Below are experts of layer 4 (counted from 0) of a mixture-of-experts language model. Rows are named router (the router's row for the expert), gate (a neuron's input weights, with its number), up (a neuron's input weights, with its number) and show model dimensions 288-383. Each number is 128 + 24 x the weight over its row's rms, rounded and kept within 0 to 255.
Before each expert's rows: "comes after" lists some tokens at least twice as common just before its tokens as in all text. This comes from a sample of Wikipedia text that the model never trained on. Tokens count by the router's weight.

# expert 21
comes after: "0", "5", "3", "4", "6", "2"
router [150 123 103 168 124 140 105  89  81 130 124 117 125  96 157 130 150 103  99 104  79 102 125 157 102 125 127 114  85 134 108 158 103 124 150 132 160 125 143 148 158 144 136 134 145 135 129 126  99 117 122 126 160 143 115 159 128 142 129 116  91 113  90 143 143 160 155  97 104 110 159 124 133  77 167 148 136 131  89 106 131 179 137 150 149 114 135 102 137  95 168 134 146 113 142 152]
gate0 [133 108 136 124 155 143 111 129 113 121 125 114 146 164 119 105 122 161  94 150 114 109  99 126 155 140 138 118 170 112 140 116 131 130 137 121 107 112 136 136  91  97 141 136 104 110 153 133 126 139 143 126 124 147 139 112 150 149 153 113 157 101 149 137 116 118 122  85 107  96 105 169 119 145 159 120 158 170 126 109 127  82 129 134 122 107 102 135 167 158 124 145 144  94 133 117]
up0 [185 168 111 102 103 124 118 139 128 125 137 119 115  86 110 119 145 140 144 135 105 108 100  86 131 136 130 171 122 109 139 156 127 142  99  94 151 137 151 110 146 136 117 103 114 159  71 138 136 152 134 116 105 138 104 120 183 121 107 112 123 123 120 131 153 119 107 134 129 122 166 132 132 134 132 127 162  57  97  84 111 125 117 169 111 108 147 116 113  90  86 122  89 124 114 155]
gate1 [136 138 153 129  91 107 166 168 124 106  92 126 140 102 144 141 107 109 151 118 132 134 127 126 137 127  89 154 153 100 106 144 125 135 146 121 113 132 159  99 139 138 151 128  78 142 115 134 141 172 133 143 126  95 137 134  86 164 180  87 122 116  90 152 112 170 151 125 111 150 102 144 100 142 118 149 140 140 133 101 109 113 151 116 154  73 118 147 125 146 159 119 111  85 105 138]
up1 [176  82 116 110 110 156 156 144 107 158 117 143 156 126 122 153  95 131  94 142 136 142 156 149 173 107 114  98 134 145 170 122 137 131 143 168 103 153 146  95 145 138 158 152 145 122 195  87 121 149  96 122 140 125 132 104 109 195 139 155 161 123 133 117 157 170 173  83 119 126 143 130  69 115 113 111 133  83 131  92 125  86 138 127 132 100  93 127 151 112 122 109  69 103 116 101]
gate2 [136  93  90 103 165 106 123  83 106 147 105  89 116 166 174  90 141 144 175 118  99 142 114 118 107  87 127  83 112 105  83 145  97 130 129 135 157  97 118 137 141 130 148  94 146 126 121 159 148 109 116 146 132 126 112 120 132 140 131 147 120 170 137 123 114 125 161 125 120  94 121 160 118 138 133 144 140 122  89 155  60 147 118 112 139 148 149 144  87 118 128  73  91 117 107 120]
up2 [ 85 135 147 104  73 100 102 133 123 127 149 146 123  75  95 149 146 106 146 113 127 141 191 133 144 136 107 109 158 142 103 105 124 164 133 157 107 152 104 157 134 141 113 107  94 165 100 130 144 116 173 123 119 121 105 123 162 107 173  84 139 167  94  87 130 152 132 160 157 176 137 122 108 174 124 131 110  99 138 150 113  94 136  64 138 106 119 119 112 128  84 124 166 151 182 164]
gate3 [110 142 153 122 119 111 110 127 101 116 145 133 122  91 118 146 146 125 149 133 161 150 170 157  85  96 145 154 120 139 129 176 170 146 140 142 189 109 128 133 126 140 148 103 152 146 126 144 129 115 148 122 154 100 130 129 131 137 128 153  88 127 168 116 111 167 113 178 155 121 114 145 131 121 101 135 120 111 104 126 100 167 175 105 131 133 101  80 108 146 125 108  84 173 145 101]
up3 [156 121  78 119 126 138 109 178 108  87 121 122 109 143 124 142 135 134 149 137 110 119 141 148 136  87 139 111 124  82 141 123 118 129 119 166 117 107 104  88 125 135 137 177 137 135 108 160 137 117 106 103 125 133  99 121 115  84 107 154 130 156 115 129 136  63 106 154 125 137  97 111 112  85  77 164 111 164 127 121 150  98 123  56 137 136 140 137 151 172 112 175 141 112 124 108]
gate4 [159 147 137 121  96 138 125 140 105 127  86 152 124 162 146 102 107 143 119 129 155 134 152 135 128 143 102  63 147 143 125 169 145 127 142 125  96 132 188 145 138 149 134 135 118 159 153 109 142 108 120 145 162 158 140 110 189 155 107 121 118 139 138 139 100 179  99 102 133 116 115 119  70 170 127 113  92 126 112 137 141 142  69 114 151 107 164 115 140 115 111 138  71 141 110  87]
up4 [135 112 143 110 121 133  83  98 119 122 154 144 153  92  75 140 116  73 128  95 169 116 165 126  80 138 131 164 151 136 162 145 115 146 115 145 109  86 130 125 171 131 144 130 128 111 161 118 112 109 144 150  96 124 175 161 118 162  96 125 110 136 143 150 149 136 136 131  89 104 153 111 116 141 144 118  91  92 126 126 121 150 114 164 119 116 144 135 150 110 134  99 166 103 152 126]
gate5 [115 146 119 128 136  96  91 121 135 183 146  98 150 115 133 155 135 112 115 125 134 139 138 144 116 131 159  93 211 123 152 117 125 121 130 146 108 144 184 171 157 138 111  95 119  97 143 139 118  86  83 159 155 164 114 134  77 130 116 143 127 170 138 121 192 119 162 157 147 123 148  78 183 113 150 135 135 132 121 128 142 106 113 145 118 117 123 132 105 120 113 139 145 124 104  96]
up5 [123 115  89  82 112 102 139  92  83 152 175 166 107 143 135 123 105 156 125 187 128 138 149 145 144  96 151 138 126  88 115 123 118 162 125 124  96 131  81 143 137 132  90 121 128 166 135  78 175  68 168 146 121 156 131 132 128 120 113 107 160 152 115  91 117 114 113 156 152 117 102 152 136  97 142 130 147 145 158 121 108 143 158 160 157 151 116 113  95 137 159  83 145 122 137  91]
gate6 [108 130 109 179 133 136 115 163 148 132 115  73 114 158 172 164 156 150 128 109 119 148 139  78  96  66  84 113 163 106 136 150 112 136 118 109 162 126 131 138 150 164 141 145 117 141 186 144 104 114 112 125 143 109 105 154 120  86 118 118 117  62 161  95  89 168 118 138 115 129 152  66  96 120 109 154 108 143 129 127 157 143 127 110 101  99 130 130 149  91 161 106 192 133 162 135]
up6 [137 126 128 135  78 129 146 130 162 137 168 130 168 141 154 160 127 127 118 146  91 171 143 103 113 130 177 158 116 118 153  93 148 131 106 152 150 179 152 124 125 117 152 106 181 145 152 115 140 120 119 112 133 113  99 172 147 116 145 185 151 180  96 121 162 141 113 138 100 124 111 125 123 179 152  91 138 111 160 112 132 108 155 139 132 166 139 138 124 100 110 151 157 116 120 115]
gate7 [ 96 108 147 142 139  82 175 139 123 133  81 142 138 149 120 154 131 151 167 101 155 142 132 143 127 107 146  88 184 169 146 154 105  46 121 142 105 115 105 111 129 119  96 160 143 137 104 145  78 130 156 150 161 150  88 138 116 129 115  82 132 124  94 170 147 177 125 114 140 117 128 151 109 133 148 122 179 133  99 130 153 127 115 190 165 129 144 149 127 156 132 140 121 142 132  94]
up7 [155 152  89 150 140 134  93 107 110 136 125 145  99 116 150 117 108 131  82 115 105 132  87 138  76 163 140 144 142 114 138  96 144  96 160 133 126 160 165 140  82 149 146 129 176 115  88 141 112 136  72 118 143 134 156 125 110 172 171  88 127 100 117 114 132  95 127 136 116 128 143 114 118 129 121 115  85 156 118 148  96 123 189 123 117 127 108 110 158 130 132 144 115  96 127 142]
gate8 [135  83 125 153 126 154 166 143 138 120 109 156  89 123 124 172 127 147 157 108 130 148 118 123 133 184 149 129 109 146 144  91 196  82 126 132 106 110 147 141 135 127 137 143  89 150  87 161 115 113 139 119 125 151 159 186 109 104 100 111 149  74 125 135 107 151 114 162 157 140 106 109 120 108 135 105 147  92 145 118 126 129 136 121 117 113 150 120 123 125  94  88 100  79 127 107]
up8 [124 140  98 152 110 152 150  90  88 127 179 143 161 162 111 135 177 148 116 144 140 126 156 100 128 132 130 150 114  87 101 129 109 108  98  93 119  98 125 134 120 159 173 124 148 110 126 120 122 118 113 135 108 123 129 131 118 118 115 122 138 152 117 125  85 161 130 140 174 117  95 168 132  93 112 106 150 106 119 124 106 161  93 107 156 165 149 106 118 136 155 153  81 133 110 137]
gate9 [144 168 143 113 159 122 146 111  79 141 143 106 116 104 112 148 135 160 116 165 139 164 155 136 100 141 120 155 136 116 127  98 131 117 142 117  92  80 142 106 131  93  83 128 115 110  91 116 107 178 139 115 123 147 153  92  97  95 130 117  95 127 115 125 115 124 141 141 129 126 150 118  96 150  99 120 122 109 136 123 111 106 133  83 138 132  95 128 103 109  95 106 137 122  94 125]
up9 [145 134  95 134 106 101 120 118 105 175 108 108 124 106 179 166 162 136 118  84 110 132 124 148 134 155 183  98 157 151 172 146 182 132  64 134 110 116 128  76  99 157 117  96 139 118 111 141 156 116 112 134 121 123 130 104 161 144 154 101 123  85  98 107 155 181 141 123 175 107 123 114 122 154 116 139 156  97  95 145 164  68 134 141 172  98 153 152 100 172 116 137  73 159 114 127]
gate10 [137 111 159 143 111 129 150  94 138 153 173 140 152 136 154 162 122 142 107 115 130 124 132 108 136 131 127 181 147 105 117 128  96 143 107 146 146 166 170 165 102  96 134 172 109 141 102 128 122 131 165 130 144 126 123  99 122  78 110 106 107 113 100 146 119 113 117 103 100 154 145 167  84 146 118 124 119 126  92 172 151 130 157 138 106 129 129 131 115 123 163  91  93  89 149 122]
up10 [122 125 159 117 134 129 135 122 140 121 147  95 138 182 161 127 126 105 144 175 112 100 150 110 123  97 125 131 129 145 118 117 171  71 131 113 145  80  63 130 131 156 163 140 115 140 105 106 116 159 143 137 127 141 100  89 105 109 129 112 137 131 132 146 101 133 112 107 106 135 125 140 160  88 170 124 138 160 105 101 100 104 150 142 130 161 143 117 109 105  91 134 123 119 132  96]

# expert 13
comes after: "\n", " part", " one", " University", " member", " List"
router [156 136  97 133 123 109 143 125 184 121  90 143 131 172 114 139 157 106  88 100 112 118 122 132 173  96 131 116 151  96 139  88 112 114 131 126  79 116 130 138  61 101 104 131 111 150 108 106 158 145 147 123 169 175 134  93 124 116 102  97 123  66 154 183  96 115 134 125 125 149 179  96 156 145  84 139 127 137 161 123 156 128 123 134 152 154 130 121 116 138 118 127 119 135 160 182]
gate0 [122 113 101 126 163 128 119  71 112 177 158  97 110  85 130 150 117 179 117 132 105 126 123 106 134 120 124 118 122 124 114 152 145 123 156 117 139 136 180 154 107 113  89 137 127 131 154 135  93 154 108 130 134 134 132 156 137 125  87  95 101 154 118 117 123 141 172  96 140 123 147 147 105 191 168 153 157 102 151 135 138 136 124 110 136 136 108 119 150 118 108  88 114 105 120  98]
up0 [104 122  99 147 125 115 105 100 151 156 111 121 105  87 152  93 129 109 111 145 215 130 120 143 124  85 121 120 105 146 160 152 147 139  89 146  73 113 105 161  79 122 160 146 128 105 116 129 143 155 118 116 155 179 189 110 139 113 125  95 124 138 102 145 146 140 157  95  78 126 137 149 192 107 166 118 158 137 122 139 123 101 110 161 123 109 130 138 110 129 113 146 136 109 126 122]
gate1 [183 147 125 161 129 124 139 121 183 103 156 197 129 136 125  98  99 101 141 150 163 151 181 137  91 137 149 110 132 131  98 125 126 139 171 149 136 132 141 117 118 124 134 148 136 124 159  87 147 118  80 144 120 203  93 140 152 142  86 114 101 149 133  97 158 110 131 118 175 120 130 159 130 123 126 177 102 148 132 127 123  98  93 161 125 113 124 111 145 118 145 120  98 141 157 118]
up1 [128 114  83 157 158 127 143 153 162 139 120 145 132 109 123 122 138 130 117 137  51 129 100 169 143 154 170 120 129 149 173 124 139 141 120 123 114 104  73 124 161 143 151 123 116  98 133 144 129 112 155 127 157  88 170 103 113 159 134 143 141 122 156 138 119 145 134 131 149 144 113  90 158 158 178 136 138 173 168  61 160 166 171 111 131 125 125 167 142 118 139 149 162  96  91 124]
gate2 [117 173 147 136 156 143  90 133 136 205 116 106 134 124 136 170 153 139 122 144 157 151 113 117 125 143 158 150 120 129 120 120 157 122 121  98 129 129 116 132 133 111 105 137 110 112 159 131 118 112 128 140 110 117 116 120 198 112 130 126 111 190 126 142  95 158 125 131 198 107 152 132 120 109 123 119  95 114 126 139 145 134 135 118 108 137 124 112 117  83 138 144 170  85 102 114]
up2 [138 160 104 128 129 139 157 158 140 133  93 159 120 131 164 116 154  87 129 116  80  96 117 156 152  98 148 141  98 135 102 121 133 120 126 155 133 139 162 119 146 157 126 153 133 149 126 109 160  99 116 129 127 107 125 142 102 135 155 110 123 123 161 132 141 160 132 155  97 119 133  89 113 115 144 124 126 171 157 121  87 129 161 118 141 162 163 153 120 109 100 132 122 155 176 107]
gate3 [121 133 101 103 153  80 151 123  83 116 138 153 162 143 132 135  93 167 148 120 180 124 126 104 116 126 100 125 101 100 149 113 107 132 148  99 113 141 109  99 185 158 112 142 121 107 144 132 140  89 135  97 132  89 133 146 107 113 157 123 145 106  92 135 156 132 119 106 145 149 159 126 163 127 162 149 136 140 152 165 164 157 108  97 143 134 135 147 147 121 135 139 153 153 108 137]
up3 [167  94 162 136 125 133 142 167 163 141 136 116  89 156 111 100 124  84 111  97  92 129 138 139 107 143 166 139 170 126 117 136 122 149  98 169 186 101 142 160 142 109 130  74 106 133 141 125 125 115  76 143 130 121 163 132 130 134 100 130 123 148 157  92 113  92 163 154 100 128 161 156 114 128 102  85 132 106 122  99  99 132 121 116  98  95  94 156 125 143 124 152  98 178 151 106]
gate4 [176 153 146 155 125 125 159 152 131 140 108 124 119 159 112 148 128 111 114  84 141 175 159 118 101 128 144 147  95 132  97 101 108 124 174 108 105 134 140 111 156 154 115 169 106 153 142 110 132  85  72 140 124 105  97  91 143 161 129 135 101  94 127 124  81 146 107 105 150 127 151 136 156 124  99 121  83 138 133 113 104  91 160 134  95 161 104 105 114 117 107 144 118 127 108 129]
up4 [128 131 120 114 165  97 141 155 141 113 123 120 173 109 112 135 123 152 124 133 130 134 117 144 139 139 144 103 163 139 113 146 112 146 119 136 148 136 157 122 103 105  78  99 133 101 140 101 124 108 117 139 133 146  98 127 105  81 130 115 109 140 125 165 124 138 152 116 149 137 144 118  87 116  98 119 146 119 100 131 113 109  70 130 113 130  77 112 116 168 143  60 104 145 109 160]
gate5 [126 125 156 100 114  90 147 111 141 145 122 147 171 119 115 160  84 119 105 146 146 132 163  73 145 141  97 108 116 151 107 117 126 158 139 142  94 142 142 126 129 150 109 130 171  93 124 136 164 104 129 113 121 108 103 113 122 156 124 140 122  96  89 116 112 145 141 155 146 131 133  88 146 146 109 150  99 163  93 156 101 123 133 161 128 156 125 176 137 126 139 144 118 142 136 117]
up5 [135 130 112 160 142  97 141 135 115 123 117 143 142  95 105 152 141 107 148 151 129  91 127 162 112 151 119 147 151  75 106 124 116  90 121 122 146 109 100 102 140 106 107 106 118 171 147  97  91 128 121  96 118 154 176 142 120 130 132  86 120 106 149 136 137 156 176 110 108 187 137 116  91 131 170 117 134 136 156  98 107 114 180 147 109 168 153 121 137 130 146 112 108 143 116 109]
gate6 [185 190 130 115 166 110 136 177 170 171 130 142 119 134 130 106 147 157 117 117 106 103 142 159 140  82 146 132 122 150 119 136 141 163 147 119 178 157 122 122 144 143 108  84 113 208 174  94 116 134 137 108 114 137 137 152 110 113 134 125 140 133 111 106  90 127 130 126 116 132 136 138 148 136 140 132 120 106 117 103 106 111 171 127 178 124  96 114 120 106 118 147 135 130  90 110]
up6 [ 97 109 173 116 113 149 109  63 108 102  96 104 154 166 105  97 141  83 111  98 107 105 143 115  97 172 157 164 126 134 151 149 107 106 112 127 103  96 121 115 148 136 150 173 131 102 131 174 128 126 109  95 149 174 121 124 154 160  88 131 104 150 121 132 141 120 116 149 115 101 145 105 130 101 134 119 164 133 118 136 163 159 100 142 101 121 150 139 158 149 146 155 120 123  88 198]
gate7 [ 98 135 142 129 185 134 155 124 141 127 151  97 123 108 111 118 108 110 144 149 137 124 116 125 152 101 153 177 129 115 187 163 130  97 117 118 107 120 144 145 130 137 108 113  73 154 125  90 156 142 176 133  75 114 211 129 155 163 144 133 124 174 133 127 102 131 100 137  99 134 124 116 107 157 115 111 124 151 124 104 139 136 125 144 128 158 188 142 149 158 135  84 112  86 128 141]
up7 [119  96  76 142 141 109 138 146 141 116 135 147 113 120  97 159 110 109  97 142  94 136 134 133 133 210 135  88 137 117 145 143  78 105 131 134  98 160 106 104 172 102 102 144 186 149 142 128 105 156 117 141 147 100 145 131 140 132 139 155 105 124 135 134 110 156 117 129 160 139 159 191 142  98 123  81 164 106 107 159 148 136 153 154  94 171  87  99 155 150  72 157 108 123 114 113]
gate8 [101 127 120 132 165 122 134 130 123 126 104 133 140 125 138 123 107  85 141 148 116 129 101 154 147 105 146 152 121 130 132 112 136 121 113 168 110  90 129 146 141 128  86 121 125 130 162  92 169 123 165  98 171  78 134 138 157 157 164 168 102 145 130 126 126 112 131 141 168 117 126 175 137 120 136 118 115 122 124 117 152 147 126 127 151 145 118 124 155 136 160 108 107 117 164 128]
up8 [140 173 125 110 126 168 147 148  94 108 137 108 142 162 144 165 134 155 114  83 154 119 114 162 118 121 125 161 142 127 114 103 175 179 171 114 133 106 138 124 109 135 143 128  98 134 137 116  84 110 120 138 110 141  89 105 135 117  92 124 135 161 136 139 120 138 118  94 129 139 156  93 128  82 117 136 163 133 183 130 147 131 142  98 125 164 156 137 117 105 145 138 124  96 122  91]
gate9 [148 154 149 120 134 118 149 116 123 180 125  68 100 152  85 140 149 166 135 105  77 128 134 147 154 140 136 145 119 142 123 118 144 133 152 123 160 140 169 134 104 158 168 159 101 109 159  82 105 109 142 135 119  71 121 150 115 144 124 155 141 127  85 120  51 147 130 117 119 131 143 120  61 150 105 121 140 135 146 118 136 109  82 110 172 110 115  92 128  96 124 126 150 140 105 128]
up9 [148 137  77 165 106 143 107 110 141 127 114 112 123 140 138 139 132 121 163 139 184  95 180 131 145 115 127 136 154 104 141 117 153 123 170  91 167  94 130 124 128 146 153 132 110 110 178 102 138 104 148  91 127 110 100 110 140 134 149 118  95  94 154 116 130  91 144 109 168 118 156 106 101 127 139 139  90 136 130 105 142 162 114 107 128 103 147 150  87 100 160 102 129 135 121 133]
gate10 [183 133 137  88  95 114 142 150 128 102 105 121 142 103 124 122 118  86 124 129 104 101 146 134 154 134 130 113 166 161  57 169 141 124 142 130 126 130  97 116 149 138 176 145 147 110 124  93 121 137 115 198 139 126 164 148 150 104 140 143 120 105  90 163 129 101 154 153 157 127  68 149 155  96 147 147 138 119 118 134 104 141 113 114 138 126 103 114 141 152 151 181 111 143 123 153]
up10 [157 128 191 119 158 104 152 127 142 136  85 131 118 121 115 136 119  91 105 134 133 140 121  90 139 127 156 122 114 149 125 153 130 116 110 113 137 130 130 134  97 144 161 133 164 135 106 108 165 125 137 120 138 155 135 141  98 141 124 135 122 141 106 159 134 128 170 186 130 181  56 128 107 106 127 135 135 145  92 129 114 118 110 114  92 115 144 128 133 139 140 157 139 103  96 115]

# expert 29
comes after: " and", " of", " for", "ing", " to", " a"
router [166 164 138 119 129  86 126 122 168 103 140 165 167 110 184  98 117 100 124 135 138 114 104 139 133  98 134 160 116 157 107 165 106 154 142 111 147 131 123 103 122 118 146 127 141 123 166 134 155 148 136 133  99 171 142 155 138 135  72 153 152 147 116 128 146 146 157 124 123 107 124 143 130 118  90 165 172 110 126 141 105 147 111 143 136 125 123 130 117 107 164  90 123  87 108 122]
gate0 [147 110 155  90 145 112 119 120 130 120 127 153 130 171 168 158 146 164 134 115 147 143 133 141 108 146 105 108 135 103 105 115 148 125 116 102 134 168 137 113 127 127  91 125 139 160 117 126  90 123 153 112 123 124 137 141 169 155 150 164 154 158  86 137  75 127 151 131 136  92  96  94 112 146 158 138 123  98 147 142 128 127  93 113 163 133 137  93 119 124  90 156 140 130 139 103]
up0 [149 150 173 107 157 112 161 190 122 134  97  59 119 151 107 160 125 150 119 114 132 159 155  97  88 192 153  97  90 109 132 110  90 144 120 126 144 134  89 132 129 107  91 137 122 131  95 146 129 126 144 127 130 111 141  99 169 162 166 138 117 164  90 126  72 105 156 147 111 174 134 110 127  77 140 116 174 108 174 125 148 143 138 119 119  88 167 126 147 122 161 119 160 131 153 151]
gate1 [ 71  90 146 187 142 151 153 125 141 102 125 123 131 158  98 117  67 133 114 137 157 138 156 135 122 165 139  78 137 125 112  90 110 122 147 100 142 116 176 159 117 142 158 119 139  55 124 112 126 104 164 135 156 165 133 121 133 150  98  96 142 157 128 123 138 169 127 112 114 108 138 129 116 106  67 110 150 124 117  92 108 143 139 131 132 112 152 112 123 132 149 116 137 122 140 115]
up1 [118 127 161 104 134 115 145 111 136 152 144 159 167 101 111 129 156 122 102 108 104 141 138 166 142 130 128  87 127 132 109 129 184 129 139 113 118 148 128  97 142 104 104 171 129 190 147 149  88 145 140 140 107 100 123 109 100 120  70 136  91 127 136  77 129 129 178 107 129 100 142 107 122 178 136  94 142 141 118  93  90 129 137 146 147  95 112 185 141 183 129 134 107 134 153 115]
gate2 [144 143 135 120 118 117 138 155 133 103 120  95 160 141 125 166 153  93 130 168 156  87 118 120 120 111 165 184 122 120 113 144 124 150  86 140 177 153 155 149 126 127 118 130 130 146 142 178 106  63 141 142 118 118 127 166 186 138 104  89 103 123 125 117 148 141  82 121  73 127 110 117 100  86 119 127 126 185 134 141 138 106 127 103  90 154 109 175 158 100 133 122 109 153 133 130]
up2 [148 136 125 123 120 131 126  80 110 146 119 143 147 105 146  90 111 106 135 129 147 125 173 121 168 120 139 119 112 126 138 125 103 110 136 114 109 101 111 113 111  97 142 127 145 148 139  67 137 147 151 120 110  67 139  85 108 119 181 148 130 124 139  96 156 140 130 135 170 101 114 145 148 133 152  99 141 119 154 121 163 128 129 100 136 167 151 142 151 131  82 115 151 155 107 106]
gate3 [118 170 135 102  87 157  87 134 157 160 160 130 128 128 135 165 157 133 129 156 126 118 112 148  97 144  75 163 137 152 180 110 145 118 101 145  91  97 136 146 138 150  95 148  97 113  97 152 105 129 121 131 140 112 145 147 145  91 166 138  71 132 133 133 128 192 113 138 133 173 123 111 129 106 131 147  69 122 117 151 124 140  94 121 142 150 137 101 141 160 116 119 151 143 181 105]
up3 [131 108 139 144 104  68  81 123  98 108 139 145  99 127 131 139  93  96 142 119 106 143 131 163 114 159 126 110  88 143 115 165  83 112 144 181 131 162  95 157 151 187 121 161 143 125  81 141 177 120 164 148 125 123 113 126 106 171 147 150 120 153 100 149 147 103 161  97 131 124 135 152 141 134 168  80 134 111 162 131  77 113 116 132 143 106 145  99 114 114 126 119 113 139  67 139]
gate4 [160 126 106 139 109 128 144 105 121 152 168  80 117  97 132 101 136 159 171 156 110 148 132 140 109 123 127 146 129 100  80  91 124 128 144 119 121 108 154 113 141 133 105 129 129 133 133 124  93 161 166 128 118 128 120 170 122  99 131 148  99 158 113 126 148 102  93 121 141 159 158 123 134 157 119 109  96 171 129  90 169 160 114 137 120 147 145 136 166  83  91 108 173 115 150 164]
up4 [113 135 121 101 128 103 137 117 133 149 149  80 144 113 173 121  87  90 135 102 127 137 122 124 149 166 116 132  89 139 152 114 123 138  95 155 132 148 177 146 147 123 122  89 124 123 124 179 140 112 162 138 142  77 113 130  79 125 110  50  71 134 130 147 117 152 122 140 102 111 134 138 124 130 143 136  89 145 100 120 173 119 118 148 131 144 105 128 193 104 162 108 115 138 120 133]
gate5 [106 115 113 145  79 176 127 155 161 156 139 112 115 111 131 117 142 128  97 144 150 120  94  93 108 127 157 165  79 139 195 142 113 118 106 140  91 137 109 148 118 121 152 134 137 135 122 145 125 112 120 110 144 119  98 113 148 153 144 148 110 148 123 171 142 113 151 126 120 130 155 133 166 170 129 151 155 119 110 132 145 129 129  92  87 120 140 162 134 133 132  91 172 153  88  97]
up5 [151 120 162 119 132 149 149  77 156 150 123 103 164 103 156 117  95 171 106 155 112 140 137 130 126  72  99 141 193 125 112 140 160 176 110 128 179 101 135 117 137 141 138 132 120 120 125  97 138 137 108 106 130  93 134 100 129 131 121 132 182 156 125 153  70 139 112 150 135 101 127 142 126 116  59 119 131 137 128 119 148 121 119 143 126 108 167 107 116  91  98 174 101  96 125 138]
gate6 [122 111  73 128 128  91 141 173 163 139 141 108 147 142 138 104 112 148 152 159 107 137 185 151 148 153 156 123 167 155 163 128 129 114 122 141 125 162 141 163 156 120  90 155 139  98  95 123 148 116 133 124 141 144 117 159 147 111 102 149 171 137 132 152 151 134 108 149 121 128 130  94 116 113 124 138 106 154 113 137 125 114 125 150 120 124 155 150 134  98 114 120  87 121 171 140]
up6 [138 129 122 163 141 106 128 111 133 171 130 117 167 157 145 129 138 128 107 175 123 131 138 132 125 124 139  91 118 129 106 115 124 111 135 143 138 131 153 143 125  98  94 143 105 179 142 137  97 142  91 145 101 145 138  85 124 122 161 126 148 101 148 142 158 128 147 109 152 124 126 147 153 214 101 178 135 148 130 114 112 137 135 128 184 121 128 157 155 129 143 114 147 123 126 149]
gate7 [123 120  79 160 137 125 134  88 125 119 108 128 123 139 101 100 113 151 129  99 157 149 128 149  81 119 137 160  94 141 155 158 127 111 137 137 132 123 171 171 134 115 118 128 153 107 117 122 141 164 139 113 115 138 136 128 165 128 130 131 120 105  87 167  95 117 162 110 156 165 104 112 117 147 118 106 152 110 100 143 157 125 161 114 118 125 137 126 150 140 147 140 112 181 110 181]
up7 [ 89  75 137 129 144 111 138 149 117 140  78 146 147 127 126 132 163 157  87 153 139  70 130 109 144 141 151 145 165 116 154 146 109 172 165 156 150 135 128 104 116 111  91 131 131 124 111  93 123 111 125 135 125  99 161 109 142 128 158 101 133 151 128 177 123 121 120  89 121 117 103 107  81 101 113  89 149 118 166 129 103 112 114 107 153 161 119  87  91 136 124 169 112 104 122  92]
gate8 [120 125 133 136 111 136 115 154 145 121 124  73  92 126 122 105 162 134 123 147 104 104 129 103 125 120 107 144 157  54  99 149 107 109  81  83 151 115 118 149 116 134 147 105 146  72 161 105 100 159 163 110 142 107 124 112 122 171 169 132 149 167 112 102 121 136 157 152 164 120 129 158 143  98 158 142 143 118  86 115 107 137 158 121  97 150 117 149 139 154 116 151 117 163 134 113]
up8 [144 102 130 145 102 125 141  77 122 122 119 106 135 125 146 159 136 119 162 173 130 143 156 129 134 142 137 109 138 168 160 106 140 110 167 157 106 154 164 147 126 110 140 143  89 146 139 153 144 127 160  84 130 112 123 126 126 139 140 109 100  91 113 148 131 102 132 138  89 125 150 118 148 131 114 145 130 127 132 139 150 150 110 121 125 144 141 136 169 132 143 108 124 127 137 127]
gate9 [110 109 142 128 124 147 143 106 139  87 131 140 119 155  98 120 175 160  82 137 104 158 123 139 110 110 101 162 111 140 123 128  91 110 111 134  96 139 102 153 177 137 124 109 137 140 125 138 143 112  92 146 141 117 143 151 144 150  95 147  94 104 119 128 128 139 141 125 117 123 134 135 124  91 117 132 138 128 124  98 167 152 166 108 144 136 146 158 125 148 143 111 127 156 157 139]
up9 [118 148 139 110 129 115 104 146 136  95 124  79 126 158 134 113 171 173  77 156 100 163 135  97  78 103  84 141 141 154  92 134 158 122 102 134 151 114 116 159 180 128 131 115 124 122 125 145  89  88 109 172 162 133 134 103 131 113 122  96 125 132 159 126 134 156 107 122 177 119 121 104  96  95 120 112 133 158  85  99 136 131 108 105 121 142 122 112 187 104 100 136 119 123  91 108]
gate10 [ 91 120 120 102 138  84 153 163 131 133 136 184 128 112 101 106 140 133 120 120 170 117 140 108 136 144 154 123 112  89 134 107 145 148 129 107 152 115 155  79 132 130 130 120 113  79 111 139 111 154 147 130 155  87 161 163 123 141  90 117 148 101 127 121 138 137 142 129 130 147 127 128 143 148 128 136 115 144 122 120  97 142 111 148 165 126 104 127 120 120 138  81 122  98 138 104]
up10 [125 120  93 147 104 134 159 113 150 135 150 146  96 146 170 127 129 137 107 125 109 164  99 118 151 129 180 139  78 139 147 109 158 142 124  83 172 106 134 117 112 156 140 116 132  86 145 123 167 144 148 125 137 126 102  92 136 136 105 139 152 119 104  97  84 128 145 130 168 151 119 102 122  91  76 151 144  94 125 136 101 186 129 114 164 162 140  82 110 119 162 118 151 134 139 132]